Weights of a small mixture-of-experts language model, trained from scratch on English Wikipedia: 10412 steps.
Below are experts of layer 2 (counted from 0) of a mixture-of-experts language model. Rows are named router (the router's row for the expert), gate (a neuron's input weights, with its number), up (a neuron's input weights, with its number) and show model dimensions 0-191. Each number is 128 + 24 x the weight over its row's rms, rounded and kept within 0 to 255. Numbers have three digits each.
After each expert's rows: a language model's description of what the expert responds to. This comes from a sample of Wikipedia text that the model never trained on.

# expert 16
router:132154112163133147136082139160141159140135055088116158108146129113163157124104080110083151112155132136133137171101199130109123110120117113119159122133103088143132116124114089162157107159167132114144108131162160091117135119104115122138131147118132138092146125136125130134161104079106158100152122118131117117143148131129126144149158094109090151083154117073095122177128139149147123166157144100152111130111155089140130160125134158123118119112149119119126113142140142152132117108110109140160183090164155147129132133154127119101108159129121196143105164099113100168144136110106137108
gate0:149107120110097124158130142110146144114137134153119109100153143136102142145145177149148156125126131190114174125107063149156126149149182201145142120123109184158107128108132150081122138119121146182119105103142154159056153123126148147082110119144127129148141142132122123086135141116151157145133124124134121122120106145132113152124123125116137109135117131147159114127125119112116144082154137139068076113120153137106154097128129133126119146127120113165155101114129133150135140120168127160124144178147126115145124101092148137139155118084127132103132103182102106125065153110122084089
up0:104125102106145130120132178152147137131085122133140098131115134090142120131150131168115108121123145106093202156106083112120160123139146172148136156151108161124119136138125169118167078145082090157100129125152156123091124136119112150132110106098103139183128116117109151100110109102121115127110102115139136129125138154113149114089121135179143115111127150145163087132122120129113122053151121125153091105112125111138156074140118117139124163137134141173156079145141127115104134130127134174165119132137137122134125141066137111154140117112173124137123159181097164139078144129153108138
gate1:130116119135115138111125144090157145110166125148148123124125115069123121143158208151148127120153161117169135138099168110124121094115141146118161123157126082141130115109132051115126139116152136082122120113126121135083123155107114114145130095155173150132120115126128124115105149079130074109202092152138118124137161091143133115132158141128115132132153113132176154151133159126118123141144107075131158097173119153167134103122091127078105115104133111137114095163129152188149141135104119120115138124114116096153160125118156117148125133138092132139110120145132145140112085165128090125
up1:059111111154145117096109126126161129146156177103137101171147146122123100105149157076163100128145134134117091186174170148155119093167142144173166121114115155142143141155144108114149176119144150126160106095145105123108131149108114158126117110119113143117095115137127119148145176100141153129157098140120125131084136136129136136145106135130122150122144135123127150108136162122126119133121121092112118111126149152107150099122081132120156114135146111086087106150134162140134111130119142085114134145141104118175129154107142121091130141158133059107096180085162106091128078108106117137
gate2:140141142138173179129136135099136126152157137104101131125113117089146154132069101151114104100134120101122104107102156106138109129074120129153124127142080120126105112095134121112140144173133105123148171113143141098135114102133167152191116109150089105171157100143114145120108114099107111157105097135107177157150165131136145118096120134124099160111084121118188154145134125088138131139118136158126094151170118133116133129117132119075125155088162131090125089162153153154166117129116107128119128125124136094100129149102146101132148171135136157165130106139153109103112137086150071131
up2:127128078130155137153178152119119146104101113106147149116137138127118085127143128151167113159108102134139105145144095143129141140164138176155124157104081151123106100082099090130104119115146138129135134078061108145118124113163111102088173134099128127131140141087130117120157105160105101140155172090153159131138133117130123109117150139133099107114121150165116104148082158105174158141149138121157108091128173097162133137150105175120177148098133135129136112152120073152146125117146107137152140129132158161126095116131104084122139146106119105108112138169109087107160112111159136121
gate3:099149123129111128142131118173115110102131128129094122104122106102111112128141136126120117131127125111110109124149115118110136126154096180119185107164148130132119121127088122134137082109097129095118091131156164155131138147146124144192128099104160157117129142137147143114156132127174094093128117131108102174140163137144158155090166111142135154127129127086147100120114080107141104143138113164147095114083139157165124155156150130100107142113116131113136167151112168151137093140095116121060073150157101155121072131132109113152127105144147152096085190117137135145107114156107124174
up3:151114110100121130159148083144129146158164127151093117125126126091140104092084137104135143136107130128129077102132115107143127105146153117175136111139108093120142153135141139155098104094126102175141138150150131134136146123108135185105131103118157091099107116118133182178113130163143136127121126116175150117129126148144172112117070129142132112135136157138080116135182144163172141108089155103117143143132133117129127142132102157127112166137142160105142114159098142169164187138138073121149177096117142136169124098118146131118101127110182083112125119118136119107101118079126129123
Spaces before words. Bare space tokens after words like the, a, in, mostly before numbers or a following word: June 14, in 2010.

# expert 28
router:129151072129104162110101153111129121123133126165123157130183146120141172107143104120135116122120128137156129131113161103126122108124117090150133124168091116111148140120144168123089125141141112137144115117146151099107150133101115175158120142083118178093101154138130118171110173108114187159128121123157148107118156134111127131106110112139130146111115119059122123133148143163109137130161164098145161119102135104164132128107105097125116121129128050152151147123130115134124087100139158117168139122075172143089086127111099164118091126138117141163170130128120132124150139060133143125
gate5:134117085152099139109070145153123118118110136145109176192119124141146142112137134105104138135111108115153202098119115104105151111133103144189124107114151140099119157141126166113142101152099102146091063087174137094097132150131142135122145119134142131139091163151120171152109113099134134133149082119133136095136137103124153116136106189110123131089123143136150074107130111096124140104126152084155108136117132135126147118180140125075144118121130164131125140127132159153095094118157119110131187100113112100140136145160113146151097130126121128117151134109135110147152135107159111096
up5:136107138118154121120123113159130127116122127142173087105119153138121128115144148135108160141127167131133117157108128105110128119152092115132131114130119130102079121121124129140163096139141152181147091119055135122123107142133124124149132093147108111096142149074204114115148119185136132129142104144110124097139157142147113100128150183119139120125079106090100118102114124141125152110163103124179121134140099131141105152154151167134137113115080094091119104117121110073141132134142084127138139105108146165138174141143158123131112114155079097105108107148143127087158184174158144125
gate6:094113066108094125116101132093143159128110095119184181130163150118097128117133096082135110140147106145060145153120090109106146121107135154148105126134110112121122139097096123120108117143135101124142132156173126132119136129109152113128132153105141115105078115140127102118151089119137109118139086125108152116152145185131132123103120150135140107118161122131120147121144149104166158145170107114152108110116125143131128128132116109153196092131144126093138139136165073199111128189166131141139149132134120177117104129162168142149075167131120142148146121151103108160112131119134115128
up6:126095130104111114114120158150141099136113137182135128120113153132172135093107164149117095143147132135131142147118126104162106098118110165132104106146125079115097159144138125115148096147145108157142144119119168089152122082117157149174111155059140117125159146111107164089131124139176085111136159108148154150131072116131086113149152137087152152141105065107118099130144147140125127107141160133135125096131126129175140101140113100089146085129120097132153126150157119123132147144168117115136099159124100185092138109131117107108146134169152134114103146147128104117114088177141133140
gate7:130155145137111134139139121117148138081132112143154168116122192130144143155112122114102120121135137148148135153134127105099107129133126097150126116164144132105169125134176144137132132086090098108098105169124113129110113133142132142108105121124102160110134123137077087118109123090128127134133162091125142129120155113129092108135122196144134159147098101101110180125114100174097146119107122105169114126147122088109123128114114124093105129179140147132196149119149094150122112145098095131170136084126125142098102115110102131153147037114123156115187125115124168132162151106138137128
up7:102114123187172078121147104143178101139109174140115131172120154117115132151111144139128168119120143131154126127109146129096125145117154157139112168142094135107106123133122095100157123147157113157137159127114165104111143122131086089133135138103169128094087153111119154150173132111107165126114142138117148134150112089158093101134119111099093110137098088152126124152164157123171137126142160107130135111084133134148143090118098122129121118138145132149107145152103154097133119144136102114110128172102114106167096146116078135143148137155115129091122156118137108197133133051152110159
gate8:119128109163121126087095131128132068172119148139099103143153136119112128117138110131116073125148090113151150119161143123138094144135143111170118146178146135121130180117137152167107129089146124158122140100092107079120095147125144135144147118123139116067122123127136125128102129132135123139099121078171133109158121136103120138143160133119172127147128149087126143136112138158133143128166115099149138117130135090151164099108073130164102131112115091100124112147145096109137110109104173120096080100085138144099129086094179143121166142159100109175114113151134112122132119071123121158
up8:195141125136099082138123080125139167082085152110124121096127132162136085092127128136136150134135112123110154127098096112161152141163152134092101150120162148123137105137122083121097096109115150113170104127137109165124148093125125135111135136164141098139109139138113118111102114120127104134131162155132112145138073131155117150147114132123108147164175101182128127128127125159125127126110135125123099136119092129076110141133153131132161146142103161178110126102138129126147118187142118088134145100186162158118135111117100172161105149076148146091106129083105142135129149161163146137
Word-final on pieces. Mid- and end-of-word pieces, especially on, ron, don, ian, in names and rare words: Horizon, Amazon, Mediterranean, Arroyo.

# expert 0
router:086118113136154151100130095135113154141123126121171159100172110100139116121103135063128157095092073120143174145136148117112099119110099118111124105148112137150099116101110131139111103136151100137139102106108135132110127121161121165163153097130122095125159164169110080102110116128111129112145082126149178096116141124085106181131168137105129178093123118160113129173142087098166136125147115133152132153125164149155108127116117144163121137135157135158135109125117148105127066133112129123136167109135136142124153101096123103100132145175162150155137194116142136131111127115140145147
gate0:103185163083131100145091127116152173153126139131142134126134092085155129144085150154153126117139101128143161179126118113094120113138076112130169116128096148168107083121142160084097124141094120128142118117134121109140102125126120137193153115111117151159149147151150093092162124166123107117120147120139109146093121112105078097162166101136145135098119128183135132151143150143114130171083125133138121139136190094114133146140147111113108128133169115106142102153127108122087141148112143146131102153095128118112149166127188120108143081110143134143123144135117147100109130163132121110
up0:133145133151121146117162111084115133133108148114127181158097136108140131144147064131137086127129113109140096142147139127139118130118146143126135117142076140114099106108132119120081115093145132114099128145152129127172152161117141105078109142115104160093097103098145090153119148108113146121113151104103172103104125172182161109133137124073139157141126131097139144149132141075133084072187180134098131138096113125164092116180135138124135149105124138132138113162127132113104182118120102152121150096114117091154146148171117157133126166109125133131129137113080099105137110129146129121
gate1:098145118159096139123142155125134155108099120157139098133128169137139154164136145133137177094110098161137143080131172089122133125146163138120141077130097136150109138133155113125111119196155116101074149136109143126135094131111133147108103133145124101156179072122090178087147091125078102138127074132164141129101143152125106157144146102144157130101109139138109136141116136132051116144125094137118146132149156157122098137153113145114114139155159114121162112147145136118107096133116155149111141112132104155186159096125128128121107118125114138122122117112156148178145129125087153138
up1:136134131127134117109108157107154076065155094102142172082124133151124123142106120117120116176160113087160111121131124099173161107140103132158114144170138131115174121157104139121131094130111109139144120154137157105081128147125155112134126101102157112152131136127131159117101154090150128115123175169101107153105134146086155160096121094123126098129133056103131137181098158149111141179115116158140162122129138167110126092167117137133119128062114118123147136136112101118095127115083129141144166156107103121108155127131141124152153108125165160116106113113147139111108153155117114108
gate2:073137096141145115167104112120108102162141104147115137106159103157134141162135153134084124156174116135159113113119128180098167102125124156129103111156129137172097133102143140137093106131144107088082138086131067133114100115105121103132135102131130161129142123141110140120113081101144119162109092112121183141132132139146159150123130156140092146105104149134145096131162115149156130090087102113145140149143154148129163154117135119139094139130175110166162144096137145144147127160162190090128148116106128101086119146132136095124109122127148088128145131133139150115073116162111109162
up2:098131096110104121138117100180123140120161122141104142114127087152103112122175095123109136094107133150138171156094111157146161134166109136125130079097121096148089174088131140126116151144107127103121115110062153135094127069134130109137176136088109128117107127133134102161150107107100072139156148130117132131154152130112150117147071153115114134110164138123134188158134128132123138132092171117152092099123156136116124146125109170172145105119126129142171157097114146154156170142152130107121125143139088107118114137188130113151106125125107123135142129147135141079139113141118108095
gate3:103130168110135162100164111119157172144131134166120156156121098092114139142104152109119112107128113087141148121110138114119149130081111109085091140120166106136140124172128133153135125154143072097112111064082132141123113105132094144127182178155157161131114111150122146104147114114085126111118153106127137092141164142136086167152109120161134163103119124140168162115138131152123140103107120098161154142133136121120148133095104108181091122149135155126163136145133153138118119134167073135124134131161100118161114114160145133106160151109131146119087158131123089148113094109088141098
up3:131128143114109159103164153125136106123146146130118152131183155132109117109171102181111115176121148137106122173073125141157146179139148102163135135109127141086134140155112112140140109148084123123121103131074115131095150115131155148123182130093138123055167113104125124177103143131140158152137142121130116092108087166124156170138132161120135120158160151130104108149107134113099097131153162105096151130118118151111145139094135135147153145152089076143096146114138102139123166129165149090127099131133092115103143106077109143107118165128111120133112095115100137150152144127142130117
Consonant-o name pieces. Short consonant-plus-o word pieces inside names and terms, often word-initial capitals, such as Bo, Ho, Ro, co in Nicholls or Postcode.

# expert 9
router:129131152159145111087136119145136170101081118102149113126122064146127108146107099128094130077170111139179112129075167121119144110071127076135157127149128138136168122104102142167127141145111084148103139126139120103143128131124154152172143108132141127093080183153136128141085127120123159135153140122159123094132160191118124165144118146154089112133120119171140127156114136140208122165131089124144122132096141097156122141117125115133142123159144134142113147134167122096110139160114127132127111124166145121129099126146133094126100108137142102128123143115113121146150087164155096111
gate0:149137138151132133122124127126144138150068143142146110123124105179141150116117134140109116112121060135119123076077144107110147124110109122122157077147129133133121089123160154155130139152127100095145045111149129149129100102138137104135114122132149131100161107119110125103119055058124142112142154129114147113107128127136112156105126155136142152143117139203102117125125099119149115163132095091150144139134104127102120130130137178106172145124108123136161099127151117166136080121168132105141081125142152098124165139175109105160148131096119125131119129078127085137123123142152128120
up0:117094154148113129127107158121143145130145136057117159160125140148153118126121131110110135139150132117175146188153167165146120085122119125131132124147115116166170112135132149143130199145086116129134107092154120143150148082087137138117103059123100125171129131106134128147119114125134105106144152150118098132110122150097118126123135087164131122133097126116107125158117099101150146144146108134142142138122109163121116146122137131112110156100108097124090139144108124077110141139158117117147140168079102069152124113152083180068119128142109108092120127130097141164133145151156092091
gate1:116107139115149152140118123131124089121135107095100149107091110134132151093130104127132131157146089057156160099109141099122142122108081107116121169097142158126125121141135069120155151163123086077100093142121116128195173121172121116132152150095117113139133112130124123175129108096132158115165107143169092100133128108116128126120118092139123086113109158134152122175114146143160141102136137097141134152140118111120144124101105156137151112124080121083143123184164113094144099146155125106144125115132129162163103085145157149155135166129122149166137129128131145165092093119141143139
up1:135127163127102146109116126118187130126065113145151150121149108131111142127129140084176084149131110123109175141088154124160094124126143147102125129068151075153145122163148127131090195128118112137151111140129130110106123183115133119151165101155138155131118149120162141149147107123119088088128191111121107124117170168103117128134127108086149150136115132100107123105122138120125110155123153104137137145115146137112139133131115122106126153136137110114104143152162138111157125128084096055139179111121152141146116120128141127163101092099100073137140163107118091101163130129144141114
gate2:128159129144102088074128127134113159190069142115125155147101091158101130150070131144122128064126116124130096116112167150086153148113138142117144139130164126149126097149143123109125089133115158131130113131142115131134104164137166124123132145134139116148113098110145140133131127112147143135091173137134189079123123139136138066153135158136113180138153120106154155114112152117084119175154140131117160128149155115121142084171136087127108131115151148173136104103131135098099120170144172111122122157110139148161145095155118140119093151103093122166100117121108100140143102107124129140
up2:132144141109099094139119128150139132184117092130082123132144143097161168149143160124156127109117111127153119148114134155093142109120112084151152117141120131126132125192140121134153132113109118140123120129130137131127127172108153116144123146181133136092149105150136129097139156143136143141083135108107155115145089125117141110140135163136126141139111146165155082094140133120063102068118138095156123149148134165110115114173124097154129111108079115157088103156146147172086084146088125168153078083157151115129130093130108138091104110167149115127156115120109160115104132134170158119
gate3:118158148126119123069143119130161146097113152178147140112093129117113085113118096137115139144139106110113128152056150142143103140093165124150134136121139125153127112118145139156131119145158168141142165111108092131145079078120140100105159127143101127097101141118090142122132183142149119124147124094146138134163130124111120126133134121125101089145130098128159190152128114125092153104138083116144135084127125120143155090095134111115155086167145095096099146116158154120177171135112116108112143155152109096129127124110125120074102108145129145106188164107094134134125144110143169098
up3:129143152132094122067124143181138146123121115085120099137127095151135138112148085115119133140134117111155138146090184145138131134087131114128148123148147138069167136172132153145120121163119108138151170128156138095105180149145156178123163141128108122095146116094087129135120144109129171123125126095137123136102103107129093135158139148159115136152096148139119142109140141153125133073096098125146102087162149122118133127112116116085131135166116127130137118112114150110150137177120135117138109125143059107162143124152151122119103102131112119136130190132089091196122167093140118149
Section headings. Wikipedia section heading markup and titles: ==, ===, blank lines before headings, and words like See also, Career, History, Reception.

# expert 12
router:122136108154146135110094108158142144134116147133149141160161151137128121129102159109108111134145116116144162131087158092126108149093121134124117138143145096123125172133094203132114066097114138139105109104123134125104138108146080135155139164120099149116145100120122102153098138119113159145192121096095107113094110184146126121099150102128128162136186113102121105136112149137188111181135095112157089140107121128122138129086103150123171152161136106124138137136167125076139107140149105129150135104118138104107147130101147130095140169155163114167111116138135133141136091101158164108
gate0:125123177136126140079133112104148120151099152114130097075102125088141100148137105155131090166127095095136161135142114130123089117129141154157148132107112141115118130128116099126114169116139124167162144140127154134155135144162158156151118137114151181090139097095151095127108167127151184127132155092127110151074130129170113143154146126131171103109101152143107142103141133144119134103107125151133113119142150125142119065085128109142137114115141137132100152135120146132126159175112077156164120061109124095086097124143154138146069140120102119145102140107126090150117133116173125113
up0:113150115164117135133083143122142089201094146080087095165141147125127145144110106130137123111185145115131144153145126116102115135138130134155193114111124104102132109099117140119110143122151149087106125138152137131124148069115159128106108110160194125112187128133143137124121132134131132113133151106156126111108120143132123174100112150148151125130096143170158117152167093118142148100154118141147095123114138131163120093125122139131152161126099114140105123150096152133134136156152103117134115067161103085156090158162125160099089115131160102094108131097109151150102163124138134090
gate1:101119075137113103122152146132062133126119167155132147125159152099119155173109147126123132095118116149132139121107120098156143114140113160126131121122108083117120137139107125132127167097140136114103096128133115123149143132138115107109088167135136124142174087160112134146160124120144141109110137111129165095143098119160114144070129098139132119080110121148122133178113113110151131099134138175122111119065127158121149136138156179125142149089132075099161122157142163131119122112138118138161137100145131107162168122143102123182152129156156041142123100166111119127123173114100119099
up1:091126120192140115121115147107134162104145123142088136157128146099109129130092118105127175079117109134156121134157132121107125137085124138127139139149109121114143114118140137129170119130137141086133136129151054136105084103132101097161126068130170166123113127130127118107118143138131109127154125118152174131124153151112095113081131129169151140146159157092114111114105130126079100115116141146143130129091083110092123101162183147096122122125146086130173178139159126130149151153143156147142130131142109118131137135080118152087129115125173141165118160094167156158157143147165143137
gate2:113142138126137111093144132099145148110147148072129102100096117109084135104159140147114100170133149100096112159088115102103129128135146119131142141152146102075148108144113110068133143157104125144083129115138093129124146124155179112119124129128137150132138121105149118101110146149135114137154120150159119128112201118095135167149081162097125115127103133114112116090160140129131119113114136159161113174148155166140153097123132109097134126154114101125143134126136109100124148136135105105121170060114180175133138098145180115143124197137117110144118133100114133126165124116171140162
up2:126132152130134118084135105123161145111120098122105108119103118097115129163178127112102088127168110104141172159137082135129098140146122126187097094122128124119089117137132142109083134148102148141098139107114087117085136114118138116133102159121137145094168107097126100119118168100161109132143109136097107165078142110153112143146125119116136127124137080130121113087118130101114136134124147179126143141104106149146184100116133120105156132106151157108142191183151085103114142161126118140131137102178157111133123137074155146119159172133129163122132180147119157119124104105148149148
gate3:093144150093158117141163118141110144146100145185140114133130167154116117134138149123077140112142110137129146096115107134143104120100109128143111104145116127131106121092167132118110166121117141076102146172116145156106087112109110109136102183147117145123122128118154122072087162107105172088140136081109098091141144114081125186143123102150126092141132170140154147119089155109140105160140101110154144159164154149098112097091123183112149147147143136135123126148116126148085122120133171122103096127115122123137115126119110111179142160112165126108097115140171127112129128148167135156
up3:138118147155110124132111084178128138100102152114101132089116140073154106081141168138114129130139145090148123139156134174105137118130143129138114188068112176091108162135129153124097154132136110147157128109104130148133124139178149118128077130107148177097104149119137093130129097095145128058105124113197113166147121157124135115114126146112082123149138164132111115145164126138137111113086108174122110106118122134175127113104104090141128135130143083116170112121136109129148143116077143116138113119113117137125140127147108178124079130136131111157143146121157138164119125146117121123
Line breaks, table markup. Line breaks ending table rows and list items, section heading markers like == and ===, and markdown table separator rows such as |---|---|.

# expert 6
router:148134119159133131139114118165109146135123053080111160132127117117182154126114081086094143105134143105109125150113183118110115137104109107123115125113116085127134108115131098145132122149166138095140108139141139095138115092120095144169130152114164145091120126130149131163147115097107167116144150092127128139126147131122151146139150123144108117103171095087094114181112142145176104170164143090163123163084134093143103179131142142131119106133135109121125150127145124126126102114129100111141166076147147138125143118164121130109114164144120163150097171095151133196159129113110148121
gate0:166149103109147136122115131113118108156116115170116163105093069118103145107117067130081135125073138097099163131127123122120136157154113170124137120129129168147123115094112132152150056126129132115131160129137123174180103100172097134118109127134159109156155115184159120135100078114129103155115161158150106169119176102131136116123123139117130130118112154141098090132117134150141127113161151150157115139155108113147161157161187156092115158120143142086141129130104115116119152135096139082152118129135141155117112117089134130099127129136125136101158141140156147088136153156106127141
up0:154143098088139130145148108139126136139164092142089106112105167136131144096114138130089106138138117109070139102112139113106117189171147136142134114107165125135145072127157119118188114143089160160130180096121153133123093144121116103118164118158140134147141138145099187124117113170129140138131107169128145078119116104137121109120132133124116148134095126123171108127133100108121178115099146142140140117142133110133130134134138124127095139119148129085178116127103164143117138106102167129109142132164150150145083151119132134095167106137120167163193136112155105123094168129092082143
gate1:127147139171138088101097145110120122120134095119132127115125153146116150104144173119078144103126122106135115130181085147147118167126162134096119123164104121157138113130140128113130098105133121137127188137089111102173090138144114097131153100127129171084125140136149149123121111097111134098119139139158136108152113107117096140087102153116178179160127115130182128133101141165124089140112104093111111122128140111131122112129158124105134130201118116127149174120163104147114117073144160125125112194118077121155104118100160123108148100114097167117117154116153130148140092121132142154
up1:143180115099147065126140112152147124166103119183116111142120106127129094106132095107154108137116107112105151118107130125120152153101182143118117130060166193180100137157121184135141142132156138147142147136107124134155137144163137131112134136161103115141101126086161177081113133132152108130115174098130164116132134145116159123142133090130117150142100111074087143134094106105120141122156117162138100146109126138095157123106110132103143108139102125107130122147110105122138143090180110145151139109155125107103149162119126130124142103106128115138143127115128181084153107112134096169
gate2:098120149116081132127147121137111150134135143086128136101127142158175098132124154130140121094110139090132097076183064093133140123140142186124141131125102121095128088126118138102132113110124087147105152101094134137136103132155094135113125102106123104124114117172110097147095123087097105155101132104157141123135142095140127118149117170130085128157123089118127172134123168150161126125141081176130144075111127128126120115086127130124120095107150118142149171102153155139147163137142127146105091136108135111151147119157164132112106125170163163154178129139171117108126132124162117173
up2:122107163118083143161117147114114144146136180116117128140136122146146084112134118157138112128131137118108133154132115145183113123118121156144084096112131154148126138099140136127154143125123103103152135150124093168119139104096158093125122101116130113063151098149106155143103127126141135126119189121142146139075096113160125123138167171132121129098156102164126141081117121115138115126139096099106099100147109138123134144120090092110127098134124067097128150139141123095118075120189171126149160108129146118140155156149107112114146137156123154155094138183150100076152158161147170136
gate3:084139143132092107094130087082110112172151140140096075126145130125142114132103126138129162131161114117132115127092202143106141108166100103120092150135114160115097138112095130160096181147141137134128130145106107125150142106105091103151117143153096151137088134111109136081123145126095124138094133113131139140126136138138126142160124114115150153103106121101142094114173141106143142141099130124089079151095090121178143113146093162132124126106145149174144108110124116105136093145140143099112148142140176103134127117144174158134105125135136112161188187124164136127141149090137163133
up3:100151120147170159138160109157128115120092148099128142121126121129176163096106131151157105135117133117162115135139129111082109123084160092086136135131141140114152151155120133148115126125146087123112129156152124167098152100088064153180135115145107129101096109148135113130143124083150088115194109106140129136093133155157117138135124108140114150167144093143119150148113116165148174084121103125125202103139120128089101096122152121132107096149116111089141126149156132115133162142122119085124139114138137128109139136150121131138095171081136124127138148155144146111185116130129130182
Space before numbers. Standalone space tokens, mostly before digits in dates and figures after a month or colon, such as October 12 or Born: 10.

# expert 32
router:151143117160152100143152075164120122141115140081120130148157143150135127100150102105122129076140138097128091195131160084115117113108110088153130134089128120123143103113125114156150115139142126099157175126117141115158156069140133131153119122099108133124140135168120135127123150102102171143149148122094108124124160148127123134098099121114143093120115117096123128112147127152191134180178153125148129204103128136116134170130131144132142103146153117125113155122154131109099106141123120079134140094141154137118149119125118079078112126129160143169125132111109188141145115130146176162
gate0:106094097151140152120090153125127097151129142126124112155146106131155140128128182148111098155132125163131108174139118111101114157094162121166134137144126123102118092104097099120138105145122147079100113127160116128102131102161083161106106099110166135091151135116107104097149124115137146135167147136123103166190132119141130145145137151128094150121137134143074112125160134114107159137150088099093142130124120143126120146088101130129150109132146107132151165077118122184147149127099084121124070135079136108154121138165131131163139168111129144089138131128137132207113103120155124103
up0:103087132138118108147148099132149141173074126134143091113107135125180086127165181118155133130078135141129136168122123113083146078149126131121127126110157149082110159135122110108125146121085145104106102135110130164118146123176134138161107094121125095095149077102121151154144124110105132167120141130081095164176136146168125116111151113120151143110130153146085112144145151129167150124100143123130141173146142148138127126111121131143138136153125120110109142096120123146130139123071104128129093136135143134108099147154104116140087154130059160172099108131141150070161154127127122118
gate1:177170160113146133108155122097121112122036137120135115161143121117139096143113113118175108163185141140103100147119161141139134117122152136134129125158170156147117103129112114099121110153135136142134086171144120104152107134101082108115122085127128150151129118121076160146112100103156167123137135090118139150098133158129148098159095145133120148152156127100131148133107115127116148099093132156159072116100151116129096113125208169132099112125139132094145121108105147104096101134137066112126123124090115157114134143119122086139139146145142132133125130144130134154130145140113141186
up1:147129135127137134092126112172127132137085145162114119150133161098130135105149167084149111133135139116108164088144113137128164102112098158152121160114131143203139134114076144115101113158113114162130082138113108147133178138158138085141142149090120103152105125137107154069139117112117117123124113102121103116081158160123132082101126120180126131109152130124135139127092147147123112142088162170114109092113109141131100144155207103120124101168170100134105102118115126168086141127165097087139135152123180123134132124147103114135132147131134122129150115160159140138111136139140120149
gate2:108141130121135112117104170155112111126144100097169095163104105127092120158146117140137154148103098123127105151173123104095135150125110121117101118155184121104130126114122128135141046157123133129145142135143074130144148086145157163149106121125115113093099108108119162137120144160123149158114169129118108168147119134140155141118156110124138156143117133097115135149169122112122136111084097110083123159157073136145139149146119128126129165154152107141108127093131133165075131094165172196127120141140122126117068143116095108121122124132126108105104140108062133135115099147144156103
up2:055124144126115108133137135099146125153111103166161108119138146163164109140145111111131168099156142113137114170163145087109109192164129129130135113170145155150117129140154081117133114137115151165151120118129130099174120031143140115087149122104121163103136079154120142123101158115133156146090144134132095132118126110113128136156145135102173132136161144143154161120154114084134110092132128104104146123147101121116114134114146083106124160126120130146104134115117134148073127148169136132108141119114147100149125144107060086113127115132092144135137113105083125135114112096136143137
gate3:115123126139139124164099117152148126162155144126133156116140125132110093104137098139125150119094139143133091123110103072133075140105132060153128130111124144153145102190080167174084079117123144114156178120127159086111114109143160118117119143138093140113101075132126112120145180092140121142138093119117149127169108170155137141129106156116139143172117093115162153129126178132181142183111137125136101162149133106109086176148133136132148090119158116115130123125163122120133092127103118091116136112124154120131113102138133148120154099154114148148138133147095161136143134126133149132
up3:137158152108129110126132150101166092155174111096135148111131128110122103070168069133104124146101148162141111129177145111118165165113145141157157123130106112143167139110099083155097097141149134112118097131164158124176144176108101102100129086125088114095123125109105116127105149108146130116147181120133142149151125107135059143120122121144115121121162125152140115182126152111082126154059139112121117104111122110134149111142145119138130119151105128121139131095162128166123114150117178122164112168117124164128123109125117173120143150141099125120089126128095141147109146133120117085
Table cell spaces. Spaces and dashes that open or fill empty cells in wiki tables, mostly in election results, award lists and football stats tables.

# expert 25
router:096135123160125130095106137140140161134121151133162154145179124146138109121104118125118139131108135086126123144069173109099096148108133123103094140159127085129166151122115188164106101118137125146142118092105139078131165110145085122131131137148126129128126113160128148151107135121114182120176088092088117125109148151157159135090169092143154125137156133096119111161120115143196082118150107095141088145120122142141132132081102163113169111150138132138122129112180133060135123126132127139123126105128177094126132130121144087099118121161160128172122116130114133144156123139142135119
gate0:146146131116145133063154144153098163143140160111147116142139130123159164142116107139124157100096137131141106094121179091109097164107134149084180096135128131129121100105125146132143120126119122119156107110162150104127162146134084124173145117146116129104131119144092154104085083095123178146101142096154117116108151143145128104137097105091112122118141144117102114121136140126167112170139122133130102135148123164123169121125082146136122138115093167140111112092112180124161149124160114123118156114108147117107114153164137068076118110139149148185154103175094151139127106141148101146
up0:104121089128164163105078137134119107131134124080160101123155127142096148138098122143069144121097128162103121117165103112136138124092095103109157149142167104120102126145139130154171108130117120081149125166152121157104126124163116089142129092125114155161107155144123120102083127173122111132121128138132148164155112165171119147135128180149112122090167098111122109143139126173176135153135130092155143115181121107131160117128150128137147160114122127104114135082165126136142151156185099154175137127111090151096138165138140106125090146136142118127161098110135108097127111120122150101
gate1:089149102153123141139161096143143122125142129110121131131110090170139115087088134127134112123151113125143126163095185134114104169111126148106127168121156113110149173081082132123120086088167112156147127114116146129124137145135076123130144159154142139136125147167128144130100137114140174140170081108119097090128162143167131155116146096104142123147122134121166102125102143108158123159126108111152073120129111115133147122104127152089199147145103140126114143111136139088132107120128136126098133134134171108140144144106129074117131135090144069152127068164142131095135101119143161107
up1:130120120131140130105139089106099151158132157102138104160118108134131143178100163100073133099127087138139123135081152095134146154107122124113108139157131089094147165123130137147142089107119148129093124137100146114173163108141065125147111165112109119133153111122120155150114120133058150140163102139129128132141148176131122116105121145102119174117118131117135112131100142145179123125121110114239072157110116114112118111104120122131171167157126113113125140120118114085126111134150120131134130112139150112133127105153157096113147142160105073133126133133117131119164117119170103101
gate2:103162150133126122104114127145185060106093154137168110141109118136148128105122142121100127099132105128133150113118146104107085127112144133086116113131137135093121061110155135104151106138141150151119161085184137095171127108137103106157098082133129133131075134156066102089133116137093139162158144123116169171111144133154144131085101141101158130173117153161103107138130115130133150159133125104164164098146110154119157126110090180118143142105135155137119147109137167125147132125146140128129146166095162127098116133163153117119088150121128126145132103146155147122117160116137155126
up2:139092128133122135146121129134135150117107109133117104097117173086122147106167099126156140095096111146117149105161083131139163130130109130139081100120131140136139169148130136161138119104106109125104123139197120109076108123109146108140148162117117109140144145078190203156159105107131143144088148080104128112118104126123167118103133113103148146146118146098141147101119148124095121155150138138109126155125138119147183134120129156150114150137097146174146114174127118114124094110117117136139111115129110148118189097067077147142124092097141127115103162138150113104118136130076131134
gate3:109196141136141105117086119122125105103147130140106137135112118126142138133126113097188168139120127103108146106098103164087127156129114117120098158147120105140125110137098104129157136115147099174145100109153112135097136145128102102092126133135134154133134160147123164174087096126100126093155113136108122119098155128116201150114178105134126145118153162149105124126104099149134159124160129118129117125126118162101105103123129144151135096128156075150117131111141159108140144136073111118120164096125115117137121171169199122097151136097134147167127083081100138104108106141121085103
up3:105136057105118159147127132120103120117124128105140095133136136154123105112112106166141170131075112131118111139098088145131114107078140144137112135176109132142177104143128136165115112097129117092136139162135136132148068190143118111107128166156152155092121125119141115119105126091109134163124133101156111129066124115141166101126131107152144118175169146106108137118083143157156134146159095114118134142168151123144105153140121109134118119116137172143156111108131155135150132075131133129107129151133132112152167109120133069148144102090138159099146143086157097133082111134110167108
Line breaks near headings. Line breaks and heading markers around section headings such as ==Demographics== and See also, and after sentence-ending periods.